{"n_layer": 8, "d_model": 384, "n_experts": 128, "experts_per_token": 6, "d_expert": 32, "d_shared_expert": 192, "activation": "swiglu", "moe_layers": [2, 3, 4, 5, 6, 7], "router_score": "softmax", "normalize_top_k": true, "routed_scale": 2.45, "balance_loss": 0.00896, "balance_bias": false, "router_noise": 0.1, "shared_expert_gate": true, "init_std_router": 0.0193, "lr_router": 0.00185, "vocab_size": 39312, "norm": "rmsnorm", "norm_eps": 1e-06, "tie_embeddings": true, "optimizer": "soap_variant", "lr": 0.00297, "beta1": 0.95, "beta2": 0.99, "grad_clip": 1.0, "batch_tokens": 65536, "seq_len": 768, "train_tokens": 326100000, "steps": 4976, "dataset": "wikipedia_en"}
Below are experts of layer 5 (counted from 0) of a mixture-of-experts language model. Rows are named router (the router's row for the expert), gate (a neuron's input weights, with its number), up (a neuron's input weights, with its number), down (a neuron's output weights, with its number) and show model dimensions 240-287. Each number is 128 + 24 x the weight over its row's rms, rounded and kept within 0 to 255.
Before each expert's rows: "comes before" lists some tokens at least twice as common just after its tokens as in all text; "comes after" lists some tokens at least twice as common just before its tokens as in all text. This comes from a sample of Wikipedia text that the model never trained on. Tokens count by the router's weight.

# expert 109
comes before: "0", "th", "00", "15", "20", "–"
comes after: " ", " (", "–", " $", "_{", "/"
router [108 136 134  81 154 108  73 118 114 171 130 139  83 135 151  91 123 115  89  97 150 147 140 124 139 125 101 139 165 109 172 146 118 143 125 172 121 147 134 123 100 139 119 138 107 112  86  78]
gate0 [119 128 173 144 189 115 126 147 114 132 126  77 111 123 126 184 117 120 115 123 139 133 151  92 101 114 100 170 101 141  68 126 101 167 113 124 152 156 104 143  88 130 134 144 130 155 127 138]
up0 [124 121  88 114  48 105 149 152 139  90 144 145 130 120 115  86 144 151 120 132 134  88 162 172 110 121 144 125 142 148 130 111 150 118 139 129 125  85 105 145 134 116 112 123 116 142 132 161]
down0 [104 141 100 123 116 128 139 115 133 112 134 106 152 153 124 119 168 101 157 157 152 150 122 117  79  94 129 118  71 146 140 126 126 145 117 141 139 117  96 164 111 135 110 159 114 105  92 116]
gate1 [137 118 112 158 156 125 145 149 142 116 142 128  89 182 131 115 127 135 164 148 151 109 132 117 146 117 175  77  87 164 139 145 125 134 103 129 112 131 112 119 137 128 134 145 177 141 177 134]
up1 [ 69 113 106 123 138 111 128 132 121 109 109 129 132 162 100 123 121 102 123 104 158 113 107 134 173 188  94  77 158 167 111 165  93 102 168  80 116  93  82 135 116 132 111 155 132 128 137 121]
down1 [ 98 109  93 128 101 143 120 131 124 105 122 121  87  88 135 157 107  85 105 150 131 106 109  97 126 137  95 117 153 158 118 108  98  71 181 141 144 115 134 143 135 122 159 126 130  81 148 121]
gate2 [ 95 123 137 125 143 131 121 104 125 178 125  92 105  66 130 175  87 110  87 136 115 139 145 122 175  94 128 159 140 156 102 142 124 146 150 129 111 100 123 150  79 117 152 140 100 125 145 111]
up2 [132 104 124 125 154 122 132 133 110 179 168 130 119 102 122 124 111 182  95 141 102 122 176 102 123  92 109 122 104 152 162 153 141 157 161 104 104 133 111 145  57 116 137 109 113 102 114 107]
down2 [125 132 109 147 141 136 101 128 122 149 117 138 169 148 139 139 127 134 129 121 139 102  81 111 102 139 135 109 105 142 140  97 144 123 140 103 132 152 152  93  83 119 123 131 159 107  94  85]
gate3 [ 86 120 116 122 159 152 112 122 137 128 148  99 100 124 122  86 149 117 105 118 126 117 122 103 130  73 139 169 162 167 118 117 167  88 146 144 138 117 122 115  86 150  88 133  96 112  96 117]
up3 [119 133 132 148 122 108 130  89 160 112 127 118 114 116 114 142 161 128 110 110 135 107 119 104 155 133 157 111  99 144  93 117 114 127 117 139 133 148 134 122  84 125 104 147 132 124  82 161]
down3 [120 124 156 133 171 125 144 138  73 137 141  81 128 136 119 133 111 136  65 110 120 142 103 135 104 133 123 160 154  97 132 135 137 103 147 148 111 156 145 132 145 112 128  93 148  90 137 120]
gate4 [146 165  87 147 111 151 115 126 101 120 140 132 178 126 166 143 122 170 119 147 102 101 172 108 143 123 123 141 111  78  76  94 174 133 179 170 146 172 131  83  76 137 171 176 125 167 119 107]
up4 [115 167 103 174 102 120 120 119 121 162 148 158 112 161 119 121 165 143 155 185 139 137 153  90 125 158 108 145 114 141 100 140 143 107 131 141 101 139  86 110 147  48 127 138 156 173 108 101]
down4 [100 141 123 131  93  74 177  89 108 189 106  91 117 152 134 121 160  80 143 143 148 134 140 122  60 104  96 176 115  99 158 159 110  94 114 135 134 132 179 116 137 131 138 133 142 107 119 137]

# expert 96
comes before: " |", " |\n", ";", " (", ")", "–"
comes after: " |", ";", "–", " New", "^{", "0"
router [141 123  81 155  92  93 125 160  95 155 104 148 110 103 126 144 105 121  84 129 121  84 147 153 143 128 109 141 165 173 130 125 131 107 123 128 124 135 108 156 135 119 152 162 137 165 146 133]
gate0 [ 75 135 120 147 106  84 132 160 111 104 135  99 122 147 114 137 140 141 144  57 155 117 170 147 162 154 148 102 102 128 127 171 122 148 102 186 137 116 127 142 141 111 121 150 133 156 195 162]
up0 [120 119 137 162  91 102 148 145 156 114 131 138 128 117 145 162  54 177 138 136 104 116 120 122 114 142 150 127 135  99 164 163 128 106 128  80 106 123 157 163  95 115  92 139 120 131 104  90]
down0 [140  63 165 170 105  83 139 121 135 144 132 139 148 149 169 105 120 140  79 162 122  96 118  88 156 107 127 147 127 136 145 101  88 137 130 138 138 119 103 106 118 162 166 191 119 145 159 114]
gate1 [ 82 132 131 135 150  73  81  81 182 140 162 138 110 179  88 121 117 133 125 149 118 128 178 150 120 112 133  82 136 162 124  82 118 126 132 110 125 148 166  79 123 135  82 120 130 127  85 157]
up1 [133  88 183 150 111 120 208 200 100 119 103 133 160 102 142 143 150 137 141 103 116 151  89 107 138 140 113 169 168  98 142 131 160 123 102 176  87 111  80  99 128 126 161 131 143 130 144 156]
down1 [118 121 143 107 145 122 130 104 117 147  95 125 123 127  66 130 164 126 145 140 154 120 149 165 134 112 129  75 128 170 105 105 152 161 125 146 141 111 157 110  89 143 138  87 103 146  68 121]
gate2 [147  88 129 113 150  80 114 133 121 136 124 140 145 161  85 109 154 184 115 172 158 128 121 128 141 136 126 152 129  94 155 118 113 118 178 161 116 129 147 105 139 117 108 132 153 147 112 139]
up2 [132  95 108 127 155 113 168 124 106 157 128 152 138 175 128 115 138 155 140 100 112 145  98 119 135 148 175 161  82 143 140  97 127 143 128 131  65 130 123 101 114  93 117 122 115 129 175 109]
down2 [102 142 103  87 127 112 106 146 115  93  94 118 128 130 107 120 113 137 148 113 109 143 113 142 166 146 155 164 133 128 140 104 124 135 170 183 126  97 147 122  89  87 121 109 107 156 116 130]
gate3 [163 124 136 140 149 140 122 148 143 125 132 138 112 128 144 154  94 160 108 123 144  79 136 100 103 153 106 105 133 154 160 146 164 112  94 168 144 129 167 113 112 124 125 100 123 146 142 130]
up3 [143  91 142  87  97 117 112 162 100 116 110  90 123 122 112 212  97 138 129 101 134 117 138 114  95 123  99 172 133 170 153 134 114 134  98 184 162 149 162  93 124 139 136 102 127 104 111 135]
down3 [172 130  95 142 131 108 138 145  96 109 132 120  98  81 128 135 130 129 111 143 145 106 110 146 102 102 128 129 159 149 142 127 112 102 122 156 179 154 125 113 125 152 138 135 149 128 167  60]
gate4 [132 135  97 113  92  83 128 111 100 142 147 156 121 130 134 152 123 145 122 123 116  84 157 143 111 108 113 122  98 142 158 116 162 155 131 116 119 129 143 153 130 155 148 129 181  57 133 145]
up4 [175 142 172 104 165 155 164 132 143 110  89 126 126 119 147 139 176 118 151 125 175 180  83 123  97 141 128 112 145 129  67 169 115 122 129 106 180 118 102 119 136 143  60  93 102 129  62 129]
down4 [131 136 119 119 120 133 149 158  52 150 111  76 161  95 127 119 123 104 101 158 116 136 113 153  97 140 129 112 134 146 118 134 115 159 131 131 195 172  82 186 143 133 139 132 130 141 136  91]

# expert 71
comes before: ":", " |", " |\n", " by", " medal", "(s"
comes after: "-", "|", " |", "\n", ";", "\n\n"
router [123 115 102 129 100 138 170  99 117  98 124 164 136  76 128 122 115 139 103 120  98 102 165 135 149 137 105 156 116 154 124 119 123  88 115 138 158 170 108 186 125 143 111 173 172 127  89 164]
gate0 [147 121 148  95 178 130 139 153 143 112 159 171 191  74 141 162 173 132 149 107 132 141  98 153 122 124 130 150 132 119 160 157 129 132 118 115 108 160 140 150 127 154 113 106 142 132  94 159]
up0 [132 138 130 132 134 167 120 130  86  99 142 139  97 141 146 118 145 153 135  92  97 105 125 137 145 137 119 162 126 139 148  77 154 113 136 128  99 123 166 122 179 144 103  82 129 122 126  98]
down0 [142 116 129 120 112 152 113 146 155  72 165 122 160 130 125 137 113  94 145 131 183 137 112 123 118 110 139 121 141 149 113 132  82 135 134 118 127 143 104 139 160  71  92 130 147 106 102 143]
gate1 [106 102 137 106 117 127  85 118 137 147  90 116 145 150 100 112  86 142  84 155 164 142 161 139 148 154 123 103 126 136 140 156 163 142 149 137 152 108 150 105  44 104  93 112 124 105 165 131]
up1 [148 156 144  91 103 139 165 132 124 123 175 154 146 140 119 118 111 106 181 103 103 130  86 142 116 141 161 145  90 111 139 116 124 152 144 127 148 112  58 124 184 146 106 118 110 139 111 115]
down1 [156 164 101 164 119 117 125 132 144 100 136 110 107 124 143 129 138  86 161 136 177 125  83  60  94 140 156 135 135  97 114 100 165 122 161  88 126 114 120 133 112 126 118 142 149 155 120 159]
gate2 [139 128 138 128 138 119 158 120 121 150 101 141 110 113 151 101  98 130 153 136  89 117 153 155 176 107 111 127 110 165 117 154 153 108 138 155 121  86  94 120 152 146 161 154 128  98 118 123]
up2 [134 126 125 146 107 108 153 124 118  89 161 122 130  73 165 166  89 101 161 105 205 140 116 125 149 137 139 121 137 151 105 142 113 145 179 104 181 111  93 110 141 127 112 172 122 120 144  93]
down2 [128 108 117 119 159 174 175 132 118 143  90 137 140 133 144 104  91 134 102 126 163 125 100 142 112 131 120 133  92 150  84 131 114 100  57 148 117 110 129 115 140 149 164 126 154 122 105 145]
gate3 [133 122 172 137 116 128 143 155 134 136 149 127 121 148 127 147 104 123 146 135 140 169 107 113 108 123  92 111 110 104 113 125 134 159 109 135 131 155 141 147 153 145 122 122 132 112  86 157]
up3 [160  96 129 110 124  89 128 157 124 124 128 134 103 109  85 160 124 120  97 125 147 168 131  95 119 157 129 165 139 108 117 115  90 110 129 158 138 123 124 119 170  93 132  99 116 152 153 122]
down3 [152 117 149 126 136 105 119 145 102 122 130  96  86 127 144 123 150  83 131 153  97 106 102 109 107 112 183 119 181 155 140 111 111 132 122 125 127 135 109 114 145 125 148  97 161 161 181 147]
gate4 [117 115  99 115 124 136 148 136 133 151  95  86 165 165 122 126 132 114 131 144 179 152 143 139 147  98 138 148  76  85 164 117 138 116  85  97 171 128 127 118 146 108 144 120  89 137 146 128]
up4 [137  89 119  64 156 169 142 128 118 136 116 110 107 134 134  92 129 156 124 189 108 153 131 130 153 139 155 123  86 120 117  93 147 129 101 121 139 119  74 103 150 136 138 158 132 129 110 126]
down4 [132 125 120 116 147 159 137 119 141 111 129 117 140 141 162 124 151 124 148 111 115 128 113 144 137 112 106 100 145  67 133 115  86 127 116 187 172 118 110 102 175 174 104  71 136  94 139 131]

# expert 99
comes before: " |", ".", "%", "–", ";", ","
comes after: " ", " (", ".", "–", "/", " +"
router [134 121 140 142 121 126  96 139 123 166 125 145 142 119 161 121  96 118 117 107 116 133 165 141 134 113  80 105 163 149 108 120 126 108 137 143  79 132 145 157 132 115 109 108 112 145 142  98]
gate0 [116 137 138 135 144 157 131 145  99 156 148 137  86 112 131 130 116 183 120 108 124 161 155 147 127 123 142  91 175 143 130  97 125 135 116 127 149  98 147 177 134 111 136  95 154 115 109 123]
up0 [151 134 108 143 109  96 104 142 124 117  81 125 123 120 115 113 123  98  86 129 126 108 121  92 130  90 176 116 113 101 106 127 127 101 125 152  81 142 122  93 147 151 126 117 113 161 163 145]
down0 [ 69 138 121  90 161 122 142 131 118 109 153  84 100 119 111 134 115 140 166  88 108 127 110 121 103 147 172  68 116 106 139 111  87 126 161  84 120 142  54 108 115 175 132 136 133 109 111 123]
gate1 [ 98 123 125 121 111 159  57 125 119 131 140 102 110  98 155 131 127 127 138 175 154 106 149 119 133 113  85 132 144 138 116 143 169 137  79 132 127 122 114 135  76 107 122  88 118 116  86 142]
up1 [137 124 101 135  90 121 146 134 171 126 137 114 115 155 122 105 122 140 112 119  83 140 159 124 139 142 156 135 177 141 139 120 105  95 147 138 117  96 126 145 156 135 117 152 139 161 151 146]
down1 [129 138 129 150 166 136 194 140 110  59 125 112 137 175 124 106  96 110 134 115 103 133 126 103 156 154 115 191 161 123  99 111 125 154 132  95 174 126 155 108 144 125 116 123 142 125 115 140]
gate2 [104 148 140 112 102 153  99 131 169 147 116 111  93 151 173 114 115 105 136 137  86 144 122 122 157 104 174 114  84 107 135 163 121 157 170  96  94 155 158  78 114  86  96 112 109  99 158 124]
up2 [119 111 101 128 171 105 133 108 128 155 151 141 141 164 156 115 121 136 144 140 160 108 119  80 101 180 101 164 152 112 108 150 159 134 101 115 194  95 141 111 133 126 141 129 139 145 112 138]
down2 [135 154  69 109 117 115 145 140 130 106 104 161 160 104 108 141 171 113 136 168 119 106 118 171 102 134 113 112 128  93 145 118 144 119 107 122 116 132 118 145 102 153 110 112 143 116 127 190]
gate3 [115  88 141 145  94  94 117 172 180 116 116 120 113 127 118 162 132 124 133 124 134 114 166 131 144 104 117 126 144 165 110 107 109 103 145 129  68 125 152 144 140 128  81 163 133 165 172 133]
up3 [ 32 150 104 141 163 112  82 146 152 116 117 128 145 115 129 168 148 139 141 159 182  84 150 117 120  93 137 148 104 138 133 108 132  91 105 103  99 141 117  85 167 152 117 146 136 133 114 110]
down3 [119 116 158 121 106 159 119 127 139  75  94  92 139 150 110 120 184 124 112 118 132 189 184 120 111 123 115 146 137 112 169 156 142 136 112 113  91  98 135  96 148 121  74 107 166 127 141 100]
gate4 [ 84 133 100  58 151 137 116 141 153 132 159 116 150 125 107 130  84  95 153 141 116 120 121 116 131 148 146 135 136 146 108 206 146 138 136 139 140 129 159 121 141 144 122 160 151 114 105  99]
up4 [106 110  88 118 105 116 142  96 101  80 178 136 106 104 150 143  92 143 116 124 114 141 153 132 110 109 117 141 107 185 129 124 114 100 153 116 128 134 142 141  87 107 141 127 133 102 135 108]
down4 [154 197 118 146 100  91  98 136 118 152  91 164 156 106 120 108 101 105 105 102 104 145 121 112 147 100 122  96 141  96 144 107  99 142 163 115 105 136 154 107 115 161 132 143 111 152 127 124]

# expert 59
comes before: " |", ",", ")", ")\n", "\n", "–"
comes after: "20", "19", "–", "-", "18", " "
router [132 114 120 142 113 130 164 159 100 164  90 113 100 168 128  92  82 134 164 104 117 126 129 108 141 165  89 143 130 114 150 104 112  99 115 140 155  96 114 149 165 119 166 145  95 159 135 136]
gate0 [155 110 179 156 138 177 120 118 117 144  89 127 150 156 109 116 115 150 136 160 192 118 103 159 115 105 103 158  86 134 110 141 146 151 137 137 112 153  77 134 112 128 143 114 150 101 110 121]
up0 [131 164 152 107 176 131 186 136 148  99 126 131 130 139 139 148 138 185 127 117 122 114 130 135  87 103 103 133 146 144  88 111 191 131  76 148 131 100 144 153 175 130 153 156 156 166 126 115]
down0 [108 143 110  97 147 142 158 149 140 131 108 151 133 110 147  82 145 114 148  90  87 132 120 126 132 174 124 140 147 104 125 184 113 106 140 141 156 148  95 122 160 126 173 118 116 138 174 166]
gate1 [136 128 100 115 139 152 132 172 142 111 124 135 128 187 114 158 159 121 159 123 133 101  85 127 156 133 174 101 135 101 128 146 109 125 102 116 158 115 158 110 131 162 133 168  98 166 142  89]
up1 [124 119 114 115 128 124 105  89 156 142 128 174 150 130 114  81 106 124 152 128  59 120 118  93 112 114  93 136 143 175 120 136 132 145 182 111  87 161 124 121  99 149 113 163  99  98 119  88]
down1 [154 171 140 194 105 123 119 132 146 135 148 120 110 114 124 123 154 115 137  81 157 119 103  91  86 118  88 116  98 117 162 135 136 123 118  94 130 112 143 170 144 122 146 161  97 157 138 116]
gate2 [124 112 139 137 127  92 136 153 130 145 118 136 140  58 132 148 137 108 106  81 120 136 151 124 145 146 133 125 151  92 113  96 143 138 117 115  96 149 168 143 148 142 129  97 112 144  99 158]
up2 [159 156 112 132 142 124 114 134 127 101 158 114 117 140 143 129  87 127 138 158  92  89 112 130 121 122 112 103 159 101 121 143 152 108 133 142 151 153 108 128 117 137 128 146 127 118 119  92]
down2 [103 123 154 106 161 106 137 159 113 106 101  97  74 154  97 119 101 122 112 103 106 103 142 109 153 132 151 106 116 138 136 127 120  97 118 134 142 129 103 151 159 144 122 130 127 128 141 118]
gate3 [151 103 105 110 106  90  98 137 103 162 173 129 125 122 157 119 103 123 172  89 129 103 124 115 112 119 146 153 177 142  87  92 162 138 119 118 137 126 109 101 163  74 102 129  92 136 119  93]
up3 [119 150 140 100 141 108 101 141 138 159 150 106 131  97 111 179 108  93 161 120 121  90 168 120 141 110 135 109 151 141 128 151 142 116 160 119 111 154 131 102 151  99 158 121 106 127 117 118]
down3 [143 157 102 125 102 111 182 121 175 122 157  94  67 112 114 143 134 120 134 114  86  99 125 100 113  90 130 158 126  87 166 126 140 136 117 120  97  84 113 122 137 123 130 101 104 127 130 107]
gate4 [ 92 165 102 190  99 148 117 127  95 137  86  96 128 136  96 125 149 127 161 120  91  97  92 145  91 133 119 139 125 150 116 120 107 170 119 141 120 155 136 127 135 122 126 139 141 144 142 109]
up4 [114 148 154 171 159 146 131 147 116 137 108 143 163 138 197 104  68 146 146 164 108 126 132 139 160 154 109 141 128 146  98 109 149 121 124 135 139 128  84 119 121  78  95  90 175 110 111 155]
down4 [109 121 144 124 122 130 124 134 105 126 101 123 157 127 164 168 109  99 107 106 101 137 159 103 102 118 130  94 136 149 109 127 122 146 135 137 134 125 166 130 128 165 154 157  80 102  84 107]

# expert 4
comes before: " |", " |\n", " ·", "°", ";", "–"
comes after: " |", ":", " at", "|", ";", "-"
router [173 156 129 167 137 114 113 164 132 126 179 122  99 111 143 118 176 141 111 143 128 144 132 137 163 134 137 125 190 168  96 129 116  90 124 154 128 100 121 175 153 146 149 144 116 156 141 133]
gate0 [149 155 137 109 120 108 149 132  86  88 148 116 168 122 131 116 121  79 143 186 150 111 112 143  87 161 148 121 143 131 148 149 141 143 122 163 128 109 167 131 104 110 133 119  95  96 129 108]
up0 [137  63  95 115 150 163 177 151 134 134 141 135 116 101 107 113  81 144 173 104 119 160 122 108 154 156 155 177 111 150  76 142 179 123 136 126 102  83 115 198 160 131 110 133 116  99 138 159]
down0 [132 136 138 141 122  92 123 115 126 109 108 104 133 187 153 151  93 132 160 109 123 146 130 126 126 135 111 156 157 146  98 136 131 116  94 149 127 122 164 134 127 127 111 151 170 163  82 128]
gate1 [147  87 121  98 141 113 134 143 129 131 187 126 150 165 115 170 121 118 127 158 119 135  80 169 115 140 125 117 108 164 138 143 167 148 100 161 139 105 126 118 148 102 121 122 131 169  99 134]
up1 [124 119 129 138 130  90 168 147 127 118 136 176  93 109 117 153 139 153 104 126 151 131 134  88 123 183 142 121 145 139 192  84 144 121 105 154 155 160 138 127 105 128 147 152  90 175  94 117]
down1 [154 125 125 151 182 151 163 115 103 151 159 147 131  89  96 104 124 143 138 111  78 124 129 121 133 115 119 127  97 125 116 123 124 147 157 137 145 111  77 141 155 133  91 128 157 167 136 203]
gate2 [131 142 124 103  99 152 125 137 154 115 117 104 102 117 109 144 148 113 164 131 102 106 100 126 105 111 125 123 163 176 138 130  95 114 118 131 125 169 140  85 118 154 122 139 125 112 137  97]
up2 [117 146 112 137 125 120 155 101 123 170 110  98 140 135 120 112 110 147  52 124 104 169 118 159 143  96 152 143 143 113 132 118  92 130 110 127 140 115 128 123 153 153 111 116 135  84 145 172]
down2 [141 125  87 164 132 108 174 124 112 105 109  98 130 119 119 125 113  74 106 152 140 119 137 125 124 152 134 161 174 152 157 150 132 142  99 126 113  97 108 150 102 119 164 101 130 127  85 145]
gate3 [133 129 138 129 132  90 122 113 124 166 151 154 124 154 124  86  90 175  98 121 102 108 133 148 121 106 122 112 116 148 134  81 127 118  83 140 132 173  76 139 101 157 100 106 114 134 145 113]
up3 [116 134 134 143 139 116 130 145 164 149 109 107 136 182 141 112  99 157 103 123  94 120 130 114 174 102 136 108 121 181 149 121 142 152 143 130 117 101 169 172 149 103 104 173 162 148 106  93]
down3 [116 119 159 122 128 133 112 134 127 154 122 176 150 142 139 120 154 129 168 135 135  89 123 140 123 151 145 135  93 116 120 127  87 130 138 134 142 127 124  78 105 122  93 140 113  98  85 129]
gate4 [124 122  86 129  87 144  96 156 151  93 147 133 110 104 125 174 129 147 117 145 104 119 120 129 131  73 108 105 133 143 123 143 139 129 126 138 158 183 114 136 135 111 143 117 144 113  82  92]
up4 [147 125 109 151 133 104 133 105 111 139 127  86 126 126 125 139 114  87  98 118 114 111 103 109 117  80  81 178 153 147 131 177 144 125 114  94 129 130 120 139 100  94 147 153 106 148 143  93]
down4 [120 117  90 118 118 117 141 178 124 115 124 144  83  90 139 128 150 104  89 115  76 112 161 122  80 118 114  88 143 123 160 147 127  86  99 176 144 106 156 153 120 123 128 150  99 145 122 102]

# expert 85
comes before: ",", "15", "24", "25", "26", " May"
comes after: " ", "19", "20", "–", "18", " September"
router [141 123 161 138 101 163 114  82 102 125 103 132 123 144 122 109 145 108 128 123  91 145  99 138 121 162 102 131 107 144 183 105 103  88  98 127  95 137 164 110 171 122  64 125 107 107 150 111]
gate0 [126 132 146 136 108 138  88 125 151 112 163 155 126 118 131 112 145 124 146 125 149  29 124 148 129 121  99 120 111 150 147 115 174 139 133 167 158 130 158 136 108 111 118 125  94 143 130 107]
up0 [113  91 114 127  99 152 168 101 125 143 115 133  92 125  92 159  78  89 107 118 113 180 111 109 122 123 135 146 114 132  92 141  88 100 124 139 122 154  98 173 147 136 147 158 152  99 135 160]
down0 [125 111  93 103 130 103 148 118 117 136 119 159 191 153 128 156 124  54 141 129 159 109 152 101 103 156 126 143 150 130 140 114 142 116 119 147  87  98 168 118 104 130 112 124 148 123 120 113]
gate1 [118 155 120 168 120 136 147 138 108 138 130 170 163 140 101 168 163 123 118 114 128 108 131 112 102 129 129  79 157 113 111 140 157 145 150 143  96 145 165 121 176  96 105 128 117 114 104 111]
up1 [136 146 138 178  76 166 148 119 101 147 148 179 148 124 109 133 138 105 105 121 117  81 121 123 123 100 126 103 117 107 118 103 130 120 135 147  68 152 152 163 188 117 133 110 153 134 159 108]
down1 [149 138 131  78 131 123 130 102 122 113 155 104 114  79 100 147 122 131 124 134 107 138 125 124 140 152 108 164 135 101 142 134  98 112 104  92 113 139 105 172 124 138 134 145 154 153 149 114]
gate2 [123 147 133 119 128 116 126 103 141 138 121 132 124 174 116 107 136 148 137 126 121  91 106 146 141 106 124 151  89 136 114 115 135 126 137 175 157 109  91 126 153 109 129 141 132 122 196 130]
up2 [122 124 140 123 163 135 159  84 122 130 135 121 111  84 120 133 116 135 164 107 184 106 120 130 151 121 148 142 127 135 108 106 135 154 123 174 101 133 106 122 151 115 133 159  97 122 155 125]
down2 [119 120 146 139 133  84 159 106 164 133 112 120 102 122 113 123 130 148 121 121 160 163 142 122 164 114 127 101 128 102 120  82 142  74 127 136 165 131 138  94 106 135 200 127 147 122 153  93]
gate3 [ 96 129 126 142 130 132 101 169 122 164 162  94 119 122 103 109 135 100 117 152  94 114 136 138 148 152 135  72 151 150 146 130 123  98 134  97 133 157  99  93 136 132 132 118 144 131 115 103]
up3 [159 104 162 156 101 118 151 167 148 137 154 123 107 168 112 126 118 124 125 146  89 141 183 127 170 122 140 147 153 117 157 132 120 118 125 157 129 125 145 176 170 120 132 131 155 141 188 106]
down3 [153 121  94 146 172 111 153 168 128  98 101 127 116 105 111 118 170 157  90 141 126 153 129 143 178 121  99 117 128 169 140 123 135 104 153 121 114  90 116  97 103 118 124 113 148 142 140 139]
gate4 [142  73  71 147 155  87 129 123 137 124 103 134 118 147 132  97 126 150 172 121 135 148 144 104 113 138 128 136 179 117 134 142 145  93 143 134 119 152 125 105 155 127 147 130 116 132 130 132]
up4 [ 95 157 104 143 116 161  97 168 131 100 136 115 128 117 141 165 154 128 127 137  92 141  94 127 151  64 146 113 146 140 153 128 186  65 120 116 109 139 128 119 127 129 151  85 166 121 188 152]
down4 [153 105 162 156  94  83 149 120  96 132 137 125 115 145  80 109  67 147 129 111 128 120 131 134 147 120  97 114 116 119 152 144 113 131 124  60 109 100 152 163 143 134 100 136 105 108 159 114]

# expert 32
comes before: " |", "–", ".", "th", ",", ";"
comes after: " ", " (", "10", " $", "40", "00"
router [120 124 160 112 175  81 102 116 124 147 133 138 134 139 150 121 159 149  83 144 157 139 123 150 140 119 158 123 119 159 113  98 113 100  95  98 124  92 127 134 131 107  77 157  88 172 124 124]
gate0 [100 143 115 146 134 106 134 122 140  87 109 127 176 147 166 146 110 133 148 162 123 152 104 132 132 121 120 107 116 131  97 130  80 128 135 125 176  89 110 138 136 104 116 107 176 159 118 104]
up0 [118 138 142 119 124 161 144 116 115 152 149 110 128  85 133  99 120 137 131  97 140 127 154 130 119 104 179 141 118 136  88 120 121 103 158 105 137 176 144 107 132 141 132 143  81 103 116 155]
down0 [104 104 152 117 138 133 172 137 120 160  76 119 130 139 102 136 140 130 101 157 150 101 113 162 121 130 154 130 142 126 100 103 122  97 150  99 141 125  81 112 168 128 120 133 142 133 172 137]
gate1 [ 99 119  81 145 134 124 106 134 127 127 162 131 148 142 154 129 121 150 137 154 127 143  94 112 166 107 117 148 130 118 123  90 142 121 139 134  94 126 195 103 157 159 137  73 131 134 118 116]
up1 [113 116 157 138 133  96 141 145 136 132 177 143 150 136 121 104 166 162  90 161 128 127 136 116 126 144 134 157 137  90 139  93 162 141 160 140 109 154 183  92 172 165 123 129 140 146  82  90]
down1 [123 155 146 127 102 135  90 183 118  88 168 104 128 131  84 148 122 143 134 115 146 124 106 155 149 116 120  82 150 142 109  99 107 141 163 149 147 110 118 158 148 121 109 145 150 146 121  90]
gate2 [112 128 139 135 120 183 108  92 106 145  80 144 170 161 113 121 162 121 138 112 135 114 126 150 108  95 140  86 141 174 128 149 183 152 102 156 129 146 120 113 119  84  97 132 110  92 100 102]
up2 [ 94 159 141 122  98 110 137 130 156 124 139 125 150 145 151 142 177 133 109 168 140 135 123 130 125 175 135 156 112 139 138 156  88 133 136 163 118 129 143 131 144 140 107  89 106 158 129 132]
down2 [172 119 124 118 130 119 123  90 102 178 167 154 137 118 137 140 136 112 126 151 134 157 141  63 138 132 137 113 156 119 134 160 180 155 129 124 141  83 123  80 146 131 115 120 102  93 130 118]
gate3 [140 153 113 112 136 129 130 154 118 125 132 147 148 130 158 142 154 178 102 142 149 110  64 154 135 142 172 140  89 118  94 100 136 141 136 112 148 127  74 143 127 167 123 158 142 132 140 152]
up3 [140 140 148 114 104 148 121 150 142 134  78 115 123 135 106 107 176 121 147 129 168 141 135 170 146  69 139 119 118  76  79 152 138 116 135 140 100 129 132 121 137 100 170  89 105 118 121 100]
down3 [145 133 115 135 158  96 158 115 139 130 144  85 101  89 163 169 167 107 142 186 113 141 131 134 146  99 134 151 131 136 124 104 127 112 117 132  98 149 129 142 119 112 115 113 101 101 206 116]
gate4 [100 146 162 128 155 124 186 116 136 133 141 146 130 113 154 124 109 130 101 120 143 127 139  99 147 106 170 121  27 107 101  81 134 162 142  88 137 125 158 122 127 106  83 142 104  94 149 136]
up4 [141 136  78 149 144 109 162 109 119 149 129 124 129  64 124 109 137 138 128 105 139  92 124  98 136 142 132 136 118 139 129 148 102 102 138 108  72 132 129 126 142 114 137 151  89 102 109 138]
down4 [126 110  72 142  94 141 126 158 148  98 113  87 136 143 159 115 156 125 166  83 141 138 106  93 135 125 140 126 113 165 114 155 138 160 122 134 140 129 163 117  99 139 164 145 124 150 146 138]